Experts of a small language model.
Size: 8 layers, width 256, vocabulary 23349, 74.2M parameters.
Experts: 16 experts in each of 7 layers, 624 tanh GELU neurons an expert, a softmax router.
Training: a variant of Muon for the experts, 6209 steps.
Below are experts of layer 3 (counted from 0) of a mixture-of-experts language model. Rows are named router (the router's row for the expert), down (a neuron's output weights, with its number) and show model dimensions 0-255. Each number is 500 + 25 x the weight over its row's rms, rounded and kept within 0 to 999. Numbers have three digits each.
Before each expert's rows: a language model's description of what the expert responds to. This comes from a sample of Wikipedia text that the model never trained on.

# expert 3
Description: Country and field names. Ends of country, state and institution names after of, United, New, plus -ia, -ism, -ology endings, such as Kingdom, Republic, Union.
router:491481488507517493513520534564478481473488449488494454490504478518470517533492504458508510486531467534483506515465420458468501505549484507532513502476495487478477556467508528541505543487488532476482528518481481476460551524526514527527424495502488504533520483461519472484563471517498533516476537499539492458517477491506503509500525513475505534506471509532492513507519488516488527480515536503518508506508513493502479505491475495498508505476463469510502514464503474500546508504509516508516493469496458474459480525532488497522509498465493536482501507434472509483496523551471535507498515519476500532488486523566509458553530496498515467496476505495524486478486515479504501509494469512465519440483485473535528482504518492522481497490522486516462497474514496521455500533487456
down0:521480530550490528458554538461521499481489503480477522477490534476530499516510502455483484519498486528516542490484500491492517551518478478473461487500483492506476501458540491519487500475495536461531470497447489467519490511499569496495448526486455530521496478460424457476518514500521511470486470524502488466458471484508495526519520536505473492530526505507451514523527475483491507503497509485490508511492486490496561491489530491499560519482516481520458469523484477519500507511517534496502501489502480464527488515552471492498494494488530504523512528483509482503499472521498455503497478465485472530476480483502504455474556460514491529486481465486537499527532505438470482496512492475492439460493486512495460514508513462486490518487494492556487494504518491479451479523513476
down1:489539498507539488487518508484480490523469505498466492510496489496458498492507524482487487504494512466463499530510484504520465454452499536480485474464456535490446490501509435503489551517505541455493483523489521511457533492516471449529496534495487448490574514536489485477519506474533517517494509529478522492518444478524507560508510502493494515494460527489529532483511501463502530481503546508500486527533462560463508521520494550504485472469450536516522489505503475549529538499513515537502529461474516513478490472509509525505471491495483506513516490510507519515518460485512502535492472517494458475486531543487463484475533507517494501493509499524506530490472492535490466453477504496525528502520484516500500503549521501527481517485478533512445472475491508491465550486525516
down2:482489515534488495500498515524494530492510535522466512525518447503493500509453518531479480555460509528481513486513489463495500479514527519570513496473509480517495517525520490533484485492521493510502483498485527483505448518550505517518536555484510503546512537493508487497497492482473522491498460507510518485433533473486499498475547541503456492484522505512461462508511460506498428484471471505481504511472500546518507495517511530426512482516561507472472481529537519505484507540489514504516496512443473489482500470468501463503510473472541517484465502498506488529490454482518528575527480444464493481514520488494482542510478538518469485491480515505518470490541498538530522476510510553547495493469508501512470509521511489507522499510486501505443501481467511497482497486499495
down3:485511513511477491490509544494501485435521534532503426459539459495512516511542555511503496523469524493445500527506482498515541524480498566486517485577522535499520459490481462486522493524512483477507512520480490533512479494511510515495496501517525485486533512466508489480502483555468494493510492482486499506468473480482483483506514493491472522512483477527483483492510452485472464513523511522499552489502472517500532503490510490495504500479545471485517514488521476513509534527509574476467502503521482509511466450485500539522513484479531509454490494482489512499537472508445490481529483521505502508480503486487514500506564469525432501508532490504489490546499506482456464453497472511551499519486510509501502493450532458523502449475507520509485548475505472511522473489464495
down4:466510523487508538463465492527496494493510541465451506530479522505460512512503508525510532519491484475484492495444500528496530468490501501477492578473534488544438467504506523496482496548486506484485503485499490515530535478516514526460529545457456499499478528447509500472463466490493517486525491477510513448515513437531510489459473526504490493531473504499460487477481534501538500514485501465485454527486499550467535452521464498500507514486528468496509508491513509462488479489513514486498550443512512463533502535493472441508487525492508528494494551535507501480465488494487505528514535526521450524492456525496553477458498533498504511488483516494511514487517514508509526519432516521497500510533523491511473521510497492495533454502489487514493534476505499508495526486500498
down5:479516464468533509530524561491520507496533484517482519475454504469478530492485527476510492537495469478509513493512520517499483503464477498538517475454495512509491523506481506497501510494456486496466529466464513468496494499526536524509521442483459504490534504494456476489481459460531504529524451480498513528504472509528510518473505502533463517508510486505455517483485506491484537488510480489479522508438470539557525434502471529496477516520516451463510534517493506501499538539516484441473520504462507487486444516522485559443497508472494523504487543505542531514495505527508476505512535510522489540491467508513461477468483505486488486494471519498524490503483504452470471479478523511482507471488494516524503497493521483469440487479515486535505517482506503505465504492442447
down6:495473483507467501471532460541491508527525509498529500471541488528523527527485497508498495519472512453496477502505463511472513467507531537532472536505496472530444480519501489506489502476523511517517512490463489504495506503482451533515510501513463505509513501494542415469482494488507501469528513525539463509510473463550473515530544529483514516506476504555515507498533468494478537481491492535540487523524504492508526516469494527490512487541484495491514482505500508487468519501553489536515486519525541504503474503447557488506529503502483469519482532517511512489494482496481535505534464531500464519536498520508509553491483517530484500489449499482509509494526530510481541488516463566474515495528534514523499540514536588528498477443479497486509527482505505506482513449509516
down7:492488510473553491514476497503513505499501522481550493464507473526537546508517521490501487497511490460500511483496487532488496512479537570564556492430516544454479530543470498469527487466507445506490493478501509506481492529481505498484546518504489515489500527554487491495463469474471494468532472509499544478486497485510493540485515489506490495502510482460500470514444461505442464510454494532521506462487523508486510497491494518468500451490507517469528512501536504494513482483531481542494518495481510569483483534503554516496508532539457545524496469501489481451540509498539512514509483466511534476529530450516520488533492492518447506517506492531497513494459466498476463513495458486511491511505521511527498495495498535509505523483507520466501523538481502484514493492491513
down8:498476524533490489508477489516515486504499560512527556524530523502470508496472515499496507553470514489496510515505509468527514516507504550499491468501493465465540488498506507536498541522510548475504442446510468534558498501503505472491480529478530508477483472514467502496501516520502479518476443482458530519513503508512460492456527512467507477521516504500543472486511513479503545493473456498506457527488559491494520492536485530486480513462462522475536528524512481541492524478513531514491523536521504557487525492500526503521493517492501493522522522451549489499549514539457502490461468488505549539529488494467505510457501522548463514523487517481535501516474454537500474507498523522502508528543473554498495499485535477495517485498512482535499482498468489455482506514514515
down9:490465527514506509528530481514492515479466444526491528493525513482488484477508511497553546510455484458508475514523522468514530482522519461529508514479530440512493487488497487526540484523530459536514508533524540467472489469501505509534558479556509512513500488511477484523410517502534485496506507469498509492456539510488483522476490487518516495537520533504496457500469454482522484511550469479527468567494471533460487489542496491463478506480508482508494471502519501504496496464514457494488533500489530513521531474470490476497481522462514484557483522479467493532507526502531495482466528498455554548480532505508491504508506524517501509513487495495514541532473497489506519505485504497456485519513480527507497488520489474521522486546495523532473523496491522509507548537521531
down10:490507498500446500495474507492510489471518524452461495490547513499502488473418548477476477471528507524493509503510537521511483468467479515510536499496428505507502478482489524556507477479446501446521515480519524479486515531553523465514502480506474517505525496499507524518514504513468465512485552502521483491505485471528475481485511483487520462516471487468489508490498503512540497531528523508468535550495471490477496495478473486506502481489466510506511497497472509512487498487518488464498504466538523447486501493479463480483488489513497475492527487494501468478469490463489472502477486530483466505490485483566485539538498469444540425464545493533534492521527512514499477482498489453485543487519471474496535461474508480516492482492471512482529511506485559511492465524528544
down11:539464469514511527492485466481477514518534571484485495514487461490478524535537506507510524542442541457489496543526504541495463514519501503525506452492531523465484495536445499498525509524477488490477489465522508490518491475490506482478520502529533500458501529497468502524502526537488511482498498511491522548500480523545467487524503455468525529551494548516472472496502520510497491459524484542545490443498478469504511505488479515473480478504492530505523493515491506529511466464489508460525517520528483489484486487489511489503503466490515484475491486486537509492478489537491482536482528494493498497497475518476499521497541527476526507484492527509449502479488500558515471445523535510528476548503480501544530518564483504472485513508487496545508540505532460497519568469505500
down12:509510478549539486498489496496497488501513454498463532483532485519534514498543515486513495488500472534484509488467505436533531526478464490517538438457495483450441508507468493504459520535511497487511508478478472478498465496500546447510471514510523514486495548505463503502470487490495459488555531516485512520502527485500513494518452489540453469485496495484505493486483525495525516520525475557486518518493524521499511524512471507512525497508470452478500462515456510539468491470511513482515511465500522438475525537525503504499443502479535475493478522528484520493477488515527506501499536535543449539485529521519483480512491466485473518496515542471526505490485484550488537516504524488501532512513537460517538538477481510513489497509551494530516517495487517492543508524480478
down13:484465521523478467472498473478546464550509478509550483470485498450477544494508509501527509529474505529471485523504480472493432493492506505470500509490455477517524515510482481521496481498477482528485485504491526491493499449482490467521488531497484496453504476526482498551544471485498535497490521469494516505469500482479467504514532499474468492500520482475534509433478519512545503546503529513478554545541480492514516508460477493523468488521497482476524519536484484491474494490503503476497524548518484465514533509514547436527532487533492502520474538497463490477497492540535494533499506501511510494486509506520499514548447511496506433448538530495485508487485485501514503467504510490517501501508474531524502530510446521496506539448517498494474501562511525524521507500446505
down14:502505507480483469493511506469486495464483486512479503494488499515498510477475477462498505466553477497508518464466497500529535496489446484486514511526504529466502505505532500530510524477487481480470499515506516493485503546515572487479525469468468521533525457511519519516468482492502504484487543472517496463502510451516534550518488491436546539535497489517491508545522511479491475527522505471438506503472483486451456481491475535514463462477521467472503500470484515499516514489512514467497528535497470474521496486505488538474522463503447502462524521440539504526538509510501480506429523517514530524481529490485462515494518509531461512520529534503514456510502535537510473490487541496531501490500497534514494522483529485499451514484498465473520447499475500511477496542458484
down15:508513518458512502496498487490517492491516471513484488488475511462460488529467519448506533515463472442496528486504548546512501506477495542500526510510459533494458497423538531519535529507487449506530528491519497520497494526497473508532477486524502506495464519471456533484505502502503487520536460454482560485522490473494513513498516511528495511508515493549488489510555505514535472494507484511532460519516482435504459487437491498493505494495542455493498481501491477474455521475538469486487495509522503514512462523549484512466520524530478502437524521486533480518495535464474498466516489510491531513511498509506494485489452468542498490520530522516490506482466474446509504501488462487506491478447513541486484519465475518487520516499484531498519504489479548527516503510464502
down16:482499488492507520462515485492496559498526495503496531510514515493536485507520492484479543525536516485488522532456497489498491493487475541473481485491479503473497441495510493523498490540519505487478490471472495517488499518519479493504487485495494493477522493490509510521467501527480460510493541508511513473448561502499492515482481476497523442480517471500504500509500487572520533521493452466490491503433454505471496488561547495457523527482471525472505488510490557513493468495528554478477493492529509511519477522543510490515484488473519511478499497492560476470528455505490512500480504487497463499489476507499545499490493491494446528449487489524497513482540539477499500485519472523495529487506528544456471487528562514509570449448474485515523512547463508517507479530517492

# expert 2
Description: Proper-name word pieces. Middle and end pieces of split personal and place surnames, often in cast lists and tables, such as Aron-on-ofsky, Sor-rell, Hennep-in.
router:498522437514492475537518505529495547494496448478543453514522504536451504477502490450541508509503515487476472498540466504482496491487506498514518495481497457525456503516512535532486515510500596490535516480506491548507517470519463480466460496511530517515505488542440487445514465501503441515483482479489492437529476538473520510504521489491487507524499493532458494470487487527501465477494501497506513522491498487514487505505478476509470532519459513508503538470536466453531485490479511450505523497478530475491485514542524518512517492463520523474538510503533468526495504488509480537452530486460507469513485545540523467510474507512498497502500479529503492519489520530492478524527483520490464518487478521484479506461522490524485509549502483502487504476480465528468466509505496
down0:500484533468531477474510492453535510505466483467498474464495532520486506503489498503505528479510477484510438468498501478555483504476509515481553543477477536491527483530479519477519537499478552503495498489486455515512505540500492480496499498508506416491513504519476538496531492563498486523484495511456514499481497491491483506475473509487501476529456509501524516512469503479521486545469524533496446537504469474492480493477534497514518494475505481501516538531513549476538510469509499473510450495550513473484553505485520498513543528472492467488490522483488518544583517496528482521493512520473486527480477480492455462497481516541497518510509499513499492489453511516538480500500529495507459490515494529468525515510512492490474540483547524459453471469526528481514517524476472
down1:531486552500470484531517532497531466516497445497514503512450540469482537487493500488525473498494492506504513535540467526501481493507528524456461522536470496487581527460525501536481487510540516499471510471492512478504519531467527490523478474520458504508497534505467505440523512468466532491494520539512494524452498500446432512478474499481494482550500478489486491513505513513494479491502502498467478500528496501549465511511501497510561511481531482529483508504501512489527466503496469506535492468497505507469464531514497478511502495484539493441523493508492550511516504506485509519498495527538570506478496488530498522486475530469458498481556498523501498476526573472515535508463491486503488514481505504484519497508470506503491515507470485487513504479576534471502486510498481
down2:505533499503536518459491507508495519507491503478507521538493514488512520488499514490521490527484467508489538485503493496483504533490489477489519491501506466455508445520521590490499510519547521473501456526497472520498507532512494533478497527462499489470493535468479520512511516521536521496480497426502496485522451562462460454488506507502465490516516476485480535508521551512526516476493480509490554513501468486457509513471492483486485483515515517539515565528505520501518516503457446488478505507499495533519525534513536481496523470503518497510551539509499480518530488540442524520512508548522474500491487516556517514540455533532500503506528506527511480556487478478490526494511491480460538479502530469453489488522534476509504504508529491473521503455562500521493500493491487
down3:476513470533518511471506494519477491498508464515485488473497549539473498511534515482461475470487492496462498506511481476545492465481510492476508484482500447524524485510512473508547496492499533505465479484512502512546546493488465464558529464508481472505510535466483485484449484507485486505486503477493503483501465464466470519491478508514523500484489546446526556500505511524543489523472537501504516512485511507467478494454521550543452507502516495457517514528496488456484509507481517506500488439557491509537457505500536565464487503542493489500523487486465546524482465514502524514497513517508529517467526464484531476518567474475531468496460510508510498474540497474468493506489504520569492507497459519476518511488476513514510503468508501498484477451515493464494481498476502
down4:502443480500483520522477504481508517493506453505468508461485503507530508517453554529491493513472486510478489495551471554529469486498547466499514484454482512512456492527515472504512486483498499490484500478513499501478541470480505500498489512504472500523500539509517441509512524542450485461461494507492526484480506557490451507502497490445513502501469548466511541488529435472529453511471475461448516530490516475507491470516489523504464516493495474523492501495490503468487476550537464482509527499464465501497490525454503472478473503494479452490483507529527483530489513492499470509444533493508514545473471505529478524471487476489496543546499515530488495461483520481463493476484492542508505495526521486551489485504512487518504475513503474519494513473542483505458513491514444
down5:453539518500514480546510506496520472508479516493462483458482527534512507490525498510505524512507478472498472488491495514498527514534508463508519498460472495503464452556482509439513438520525486502514530547504424515485461493483499452522506494486475504544494502494507518511516443529486474493476504426462522498475520511488464506497513488522550514525560479504494515503519479532503490524465497507519534481523449509522555499476486461533488535476470543519530492463533469512555488520466513506461503511514511514495523517486500480490500464545490451488469493494493473464516497558503500506524484511514486496510485486496520506499497484511493491527475519573508469495516500496516498513519486500475481507495420512493510501488499515474496523528510467522497507477441492510501516486520526
down6:521520449508507497488511509545456505487511511524530490464511536505512441466494542527528510524525505518508484464452544488512523468531523527496523465476522480529499512495502474500490544480472466494536513486480470522545465523521499474501512514488491547440486494516515520479547516519514527500496506526452492487485505482479529517487494435548510478479464522481497494528517500497554522539474491585507511498477535540490517511521498529524462443498532503511481453448461465500490518488479503512470513480482498512461530497508495531515488506498496508463502494498515539549491488471502501476510547478536514495472520489486506495503460449478487513498504489464526517499495455496493530466520475480495541517498500495531485506524491519517525460483516499512529535503452541480496473527480481
down7:492543523478509492540494472536482474509528492487511506547526555468539497510526511519533491492527553540511561490513478526465454526510494510526472461526483524485542512463488518557474542494496479505494514491497491479521504543487525520503504483492519449496483531496502478457525522508538484518496470470517514469570483520482504468498505534472520503482485486488509541498494506511526459522510492473480537523495500514536498549466468511496541480555544517499531516512511477514468493481507513495488471487502498521486501510512477537455488498462520512485528428506483469500525460543486495488550481508514551552506558467484539492519514491492472505492512463489477532538471519502545495493509498469503510496521487510468525456508514523517488499519476536509489506498540491522481501482478520
down8:463521510466478509492539519505489509486522436468522461494469518474480482463513530490540511497514486502512486510490478511503522468499483516490530499494550517525474498523477502515461500506542486455559515549485502567515503518525503526546483501511516504494505497483523467491505494496537494520493470472467487519508467516501537458503543525444532484478492508493497518470480505530499487494529463500526536485514486528490470492511504523462512517516503547486478505504545510506498483508481490464523465488522522519505517479506519476521540515477513491523502437489499553492474483483503487525518546483534469477496507541444529443492508531473499501428501474486505543512463456491470505477439500513479526517521525535536521471513533523470539514499500489488530545502518542510501523484539535
down9:513521508478516465520491483490469521474441464500502478478503523514507502470495484519488500527468504478496520508485486518486485507467437496458504522538513508532439485521475460503509519506528495490510499511480461494517483495539497488479501527519519499520522501483526562506509528462534482539497494498482518474527516522440461501476524504511460529493504499504502513502511520494506469517513511495524553511458512494482489490510550468522527505465499481476504499462539453485533533540475470522465490513524485454529515509526499493525533520504492489503519464538471519553474523463481521473482495480474482509505534482498533505471509516496539474447481509510476462516512501513514504545470527493508552521496471515495562469565500565495478504532510471481447486529469513463542464502516523
down10:551505515496519482535516482516495524496489488490509462500536478498504502471475496470531514491503546479505491464498570498491524492516510496529534486517522463553452472515521545475480524475530510467476472518480483529504472538494505540548512480498510529486508461498550549525511511485461522525499485457540516509511481547511497495467517476538511515539544493491478500489504506511511549506525503474502476507515509493482497456482504577488500482442497484536494530515507493448496484522505557492498484487481525513484502492490527489515501503521481511463501493448499527469489467506498461487500506500518505549478493485504499505507461520491464460535459486524514480523552494513499521529500534546538511541494464505523479460546474525475521475466464502547486557518520497468502499518499477
down11:484534496519503510540479522536447511466570490457436484510529496468486502498526529507470483544496503451498494526449498514508497507481501462515496503516518464467504493495494448488526496539491477491479492502509506438484586501510518465518521494501453511521509503492533481525546509479464526509490526509473524511499524483505480509538522533521518530461539470490500558513511522493472515469522524472511476484478498541540538534488505530559551517528510482478498475508468485489508508507489494514494496529489486484470481439476468478503490512509525507466456491491468479486505476523500506479498515496519516480484511473495477511521494511536474445506463535500518537494523475524531541505490447509507484498520477498512542487520496488503497482473471500491464542472459503472503474543483488
down12:486488518543490540465505436465497549535498516501531493503531515485496473460545489536513501479510551504501525505472486542555522520499465489511508510479561494531478494467489514480494522530510510507461459490490491482500470500501505467492514486489474478511551546534497456493476519506494481515522497473497530507497498496511487573491528526488556505503511532448509480470499486522444495530526507499513511536514476489484509460539490497528535480466478520505533536526466515510494507484492482536507533476522532510457469546507491491514546489488528499535505467526478489450481489502486463556512523536462482473490516497505499477525475512519557471524556509496460542540493505501482501501505487517465501469479486509488478509490500466481478463490504493496518531502471499537534460502512516
down13:496510524519445505467515511511528513521498537462558461556524504507518481497540468486499494516492497512494491514509532527492519516522496482487512493497492475506548547489497493472475454531480487463499479469499589497494503461481563478539506465511496473519546452522510532489474513464482529491493529519534497485504499442490524553489565512538482507434499520498496496534500501538507496527468508439475496512487520491496473484478526488448523460508553493532518478471497499493454502501523512520532522506467474488463529519497463484508502502481518484505468522450475515508494485512473489511505505508482513473540501478472544486475507473504554500513496491518482500518493503477529478475476510475501524505487514497517473503472470495514486482502489495544534480497480521456470518453466491
down14:483518478462522529547475499515464500551487483471490456481555501502481483517511490485473521525549547467519471477510514485462477495471538517491498496517447451506521512499545495446492517503472481489524553466513483495528540504436511500531494512478507501466501478522490495488512507496531522513528514538501510479565493481510467484504502483512480490488490502500476473485488494463478562501492470541461478513464542511506512486491471499507491499495468514470485502537531436475496487526467566540535534490476531476499459484538482530543527526474513493505520493502515496468505514464513532502495491480492484534518501479479486539509498515474496491516537485479558509456491499528469530527478543535470516487513509513517486488500504480526499501533478520526541506478463502510479489530512544
down15:498474505468482500473509467474530552547463515507517549509509502462527506541509475517520498549512537497500475504509476481509526522480512507458528491507508553516518468488509523525481493468489458469534572528545495526511509509481516492527475492483520537510502499507473505534502510499475502481487474492493493506455492482498472487472476532484543523520511522493496457512467434555522554539519500503559467565506468501502522506457528480518502475514517500525484520520502509502473540527478493470462525497515490457508498488492518520473515493536497499487497484490486459511458459503518475522496519482518502497510489523514491501531458490529520534490535498508508504492514487490418469524524533543521488524529523443492495499462538528494519544510500493494464510474503508462460533511501507
down16:532535501491445513507502525501518506519541476533504492517542486490533550465531511562493479515511499488528492504497497467523452482480491501454502494502450518503472513452530502511538514486448547484480543487499505487495486478511506527505535535483463474494499512466486518520503489543483514504513522477503488508501512520466490515532507520500472485535524537487488499487513490466518499531496486510536517476509533469446522476543524503529497503522462461489506511549496532489495484485475518465518505451485517512492449547504539467464509444504476487519496482498442487456518488488507547495498516481475484466483490456543480509499486461523512490501529511518512468473533493471499498472505535499516520473560449523470556516482500517484483459501518536479544471503500480499484466462499459

# expert 6
Description: List and table markup. Line-start dashes, table pipes and line breaks in lists, tables and infoboxes, plus taxobox fields such as Genus:, Phylum:, Binomial.
router:478490527512462478468504481501504506489513499486506518533526475497434450506500505529531479525489532530486499506484506554549482521493474450495548504526472506518498512494492532418531510472542539509523456496531480526507465437502518481463526463518502511541497487520497473518499471487525489509526530514462520523461492495517495479516495478493496488476501506513575480485521517488525507538541503502492501521525494479433544493480496536508510507479462558510466516499430490527467514516507470415476536493488497492511475506493481462526479527493509454501526515496485498482495511492510483481485511498534485506480500475527513542532497511501493490505473483490478514549512498525515508521521519543507523509533491489489471507511455520493521545507500502519474493521487508513458543463511497
down0:499540497477531507506527543533492474506512484505506508492539499519528490494523519495518499516501476498508488475533484560528535495511529553502468507517481533488527473514509451494478527477521532482514509484487436521512533510477443518546504497466492456484512499501537494511484438502490506509507510509538491433515481482514474520496473487488512517560498538548515533477481487518444491495485533487490488448498490511478554528513475503533529514544506493486482493481537513494536482518497484515544471495480460504448434483506523470507513503518480504482505502499526470530474467504446484521455499470481499494476458493478524477511525477504535484479525452521497514521477437478500499472508503494500468494542535517480465491511501495482506484523495473528526438526503505519488449493495498
down1:490520492522517487498461528517491493534511509503451484519490527507521495500545478510485462550486486486462495463464471492502506533464537487479507471478498442540542483488477479506507498471540506489530496448520442501475500524505473491546520528527501503480486493550516501505503559513486484488493479518489575499505478469529530490500545485514523461455505474520486534492534491513517520543514515488539495511489495541502518543528521505533501453521514464503529523492533467477511517525505500518466543515564508498500533513483522470514497520518491547512549517494509482514478509513512523467540492469491500525464493513485435518480523522540516487496503520493454484476528526529512524463507506504496487491555521497463510467503531529503505483519490492535509506534494482476465502554514458
down2:499487523482495502510547487452455536551539482469546480544522461452483518466542477472494523465512442547469490491504498502485474502482457477510466518472460512540491491484512506487490510483492484477478516519536478526505479468527505494513499466512469510540515526502506534497472488492522510490499509544526525482499524498515476519485483510505477485505501536502508523516489523546488514443490503466508540497495510497506553484530483467522504501530449519548497496485510513498530484498471474508476517516450440487498457461523497522503490494514499489491489485478568479485464525512532494531503488493535520495510523487542519447503470497498528493501529533449475535557452524496495498488518524475478555529525513494493487502503481495471540508510521480556509519506508463536523506510515540
down3:463476470509551509515542502466459539479507502495496507518514481524538502456520501478482552500482463529468460503488526483503447504514507496484503513514476528511502489523500515489500510543507476510481494536492507515500505509487477541514493487466507549496460471516464487464497471467467513562498472431498470570467496442444485501502515513513465478488495526478514511512522507460542532502508495478478477527486535505498473462523531510500476530481475520458479483456526468499533493506488516503480517448527531502506551480507457508474485507461478497510511539450517500487538463486506509504516517517507523481493528438543542499460511483485520517485489494534499467494495486472494477506513464541496487538490515498469479517520497519482512490445471505539489479498498529496519468499467528
down4:466519517500509473520506518489446481499503522482464497495509534520462495510503507496468508496531494509545460535505515520489533506489506499494456525529458476473469556511493550480431471559485476512489478457523466485533527469508554519501459534506492524485488494525466449531492527512474500508494471542451533502513523460486513476475519493490532473510486483524471478471498487497501500502484469456488544467501518463495510515458482542487519519556507495507488501510504512513533492503483505514542504468511533528478485463494492513467488509545512477507494519520464532507504518531476496530520469473526482520465490493510494507479528527468485495504503487536498454431493456495510497515467496506489505496515541455572534500553523513496479480511471464542477497501479482508481473486478501
down5:478519468475511510480480545484454512500478477482494539494503496499473497479456510492468482521507515500489503494500509464475455480553525472508486495524483457509455483473546497572513499457477509493504468545523506540481508489470526500463511503520455529458508525533498511509554477513517493482506513496492507510502454505507448534539510515497504451516494508517506489544532516510515457483483468445501488540511466509552470498479477543521521529486502550530492512485521547490536489492494515512537486495546482534481487517483459469502464465513475450507519476513530488483508461452535471556544496521497535487484481484504502543483544489515500468499554524483504516511522492488495514464536484444536534490534476472514507491494486484496495497506526487505493495477514514500500511466485506
down6:528507476533537513507481514513539458473484493471564524480488534510514501484533480587490529463528497481522481509500501488491517468523511520465501447539501493513488491506498501521481472484488529510489513491552491531504527548490488528515497523539491530480494551531497480519495496524481465504513528549468486502519496474533509488477488539553483514526486520485508540450494469516511509517489499482512442489474534508488489491487512481501493539484451455453507479457455511551486536482496501517489509559498534513477475525525521491447482506496481471531469479513482504490510533502460485557560520497509527458510476519504526458522535529489497483531503503460533494497554482539484499491493490508475488464500519513477542530467509517509513486511491474464490482491516500504481517490494499
down7:524469513544477496519539500473521514482528491481530513484515499499542448481497505533467504505468493522495538488450502514500517514523511493498465491501479490481482500475481526490512501493570496490482480437496456492482503457481485511438552489523510491528462498489478521532509497468475520511497471482492500493460523433515505458546533502508491485533508482469548484544488556476504504497475501481503505476525517502475519480531520532521479487483468470541533505495514526478465484506495507488524498540492519511458519459478526488556519472486533531459485486461532521502471517531498531505469540449532510514500471449515478494508501537529494511475488553473455519490546509475500516512532485542484462490506479512469489479515505459505491535496493480465512517479453508500486493526475511
down8:501521480493505530475533486512519480499450490542495518444530475525505481496499496472501511531469499549484489480517442499517500514494520492506492521489504493501511471526467466509497516539486485480505460561464518480519495497497500512510499509491518496514500523490501490476486490518511455537485471505522493502485478500547487498452500547478506478550475551485492507484477453483504487469517504523486477556495480514497518516521498444473450475503517479512507514480500516457471449440497465556501461536477519529511512584525535496510516499478491509477463486565523489521491532476502496520523496521491521475501473488496501476487489541474529548484488482503523496467504482518482534536470462468498502475501519532510500482547507504514516459468455475538498466497496504541510481572503514
down9:467503491503528519552463502504508499536566521481499516517545459477477464549465495504492492479516514463493515523514512502475510502473492507481451515483482521506497490512474476502475504509483471465460519492523512500468503474518530507523501497517538456530460506475481524544509531461502492449512488510508507490484529517478513507503457481496518544434496419518548527540487534561514494487502496505511499501525494482490500498560523509463475515490504485458460508471444465495552448495504513518492496455521514482516540448515515480509504503527506466488483500512493471533477492521502500494513485493509474505518530481473463524499544493503455471517486515526521515528521489528513478513517511490543444463477503504535474506526505496498476487466479534501490494442513514504530483482453504
down10:530507485517486476551489507516526471510498467463489519451479508473486516465513533473548463478504490498539491480482515476515519481477506533511535483514522524530507506544483501516487485497468479513489488525514511517512492531494497491486527519507532508461465507499552472513496499457504483463535469467499503496517518514502495522536488496494510475484440458504508528500517511489527488473523501548469463510459508521510506486553486495465527527516556476505496544458500470476467484511475523524478468518454539554459507503525490498506529454454487506528452452440467479495473524455520480522528515501500477507477490516516504476528539498546493459515528535530542527494462481484498484494486500517486474444524482501524483494478494555474552496495487476514464487516510517490477501506455506
down11:500483476497466520487507507500479510559485537525510440528535498496466503499489527506503475499499508525460487552484494537531543459558515482510489474480532484492467498466470463533491504508520503537493546457520529454514496427487501481509538502522484483500465520512519529527517515539529493487438514477493535513507504473492518511483533497539547508543492497499466495516507512497512495535536507515520485503449496526458512498469532471475510527519535483463480511453486502550466480503473480502519463488488509470520492554528508488485485499522510525503524480491530504506489502497449513458485514476521506537485501484504513532521512479560482480553500527459521499493460455506496476448517479512475514516481471504518512519518508510490500497481444500496555527535510461489502493496493475
down12:474507471508486480470470454464512495499561504527490472545514554483460441501470483499473532478507482546507514517472469503528488498466504494525524509491488482465521543518531507515456477498503517484533540528498507475517500554503499494479492465496483499508501482476502524519544507495503488518506472505482576545495529486477504526494513515480537500493532502483505503466495507480490507541465512529514527462542473481482454546547497474521483513570537525517473462507476517521503489473481479495516486471502477506497447491510461535482511503490512487538497526467506517485474508517549491535515460532506452447495494480474500525457471496479489548484522525477492502491492504503525486529496515527467515522498513500471507523559481514502528507505510557525496509514505488500474443465467498
down13:471504522529502480553520515509483504497518520496513505524461524494467459465445502504479534500458534487509544493500524464533473453521474445468509523515496497512538494559492490505522498520512542492505508452492506505499527532460442496490509486504485540488500511472557525510460526542516487524520522512477459465544516544509490517511504474522514562490496525462491533515450532476499491549472483490514507494513482481552473512516484505457458504545450497460515487492496515508514485469482493470538519507544548519472509521492489489494519497495507516519489517439493470511464507505532530499502492513510527495502520492509528507548523465484492504499498520518492519553507496528455489486511518466534496448501498453499500522491513543460463553510491497485492520504491477532497483489510503
down14:510475463495489503475522501540494501469526498483499485472470534488493491458526492512460449509543492491481501495514472487471494486480529549482473518517496522495492524479528477485528499497475530519522469496458534540453487518483525503472536499484525498500533474486518513492517458476465444505537509515518510522526470468536511486518505500501480530479483480475511516536498506490483453526531513456514463535484494509516483504476547456522540533494544499476493561510435515495482509537533503531513510508519486473494494479521480523531469490463491466526497472509517537456512474495549507525485527537450502541497515492490479494486451495471521482523478510448496497519458487540474524515542485507505465496566469525525492517504470455488478470510492485493504535443510477512483503493542511
down15:487529547543483479455495551476488524462547481472486483487530486470527511500459528495470431473514487446493520485530529497502535488521510511503492484552457512476521450456495500463509480512477490528471532473477498508504528541465512502488486498496499514534481484527532480445471468482449496484491512503477495486480513482510510492514535500544490535475494485477537509512515522466512428510453495469494521492475498469500488517529507509466456541517471528505546492508477514496500476486513482497498476477478494493526503526477486507472523507539523510527539497486473510499470512457493501515491517521497476500525538525500531508470510506473525465503529517482504524465518467444509506499492454472439503503496496532515506460547488503553462479485493473474487482501492496475465487552494474
down16:506501493500507479492475479536449508465493479456490506508500494456537511488502502527497520487460470524491544509472504531494517503546469535495494519522527525506527481512512491507522522504478517484509540479518532469515532559550481560540527478521454536471489513551469490504523486505517505473519546525467489516464501471501483513507459466488511502479499507537525493465502484432431501516469532453530492509481529522484525492490501472494485514478511475552527496507500485493470527507475533494515495546503468482502462467463472518465489504495516489485503472474498496496503495505490519482507530526512526458428513483522564517503523501519508509520489496481506456525519502502524470524480465478478478513466482513508491536437505520476492507535491509516512548514466542506471542535499510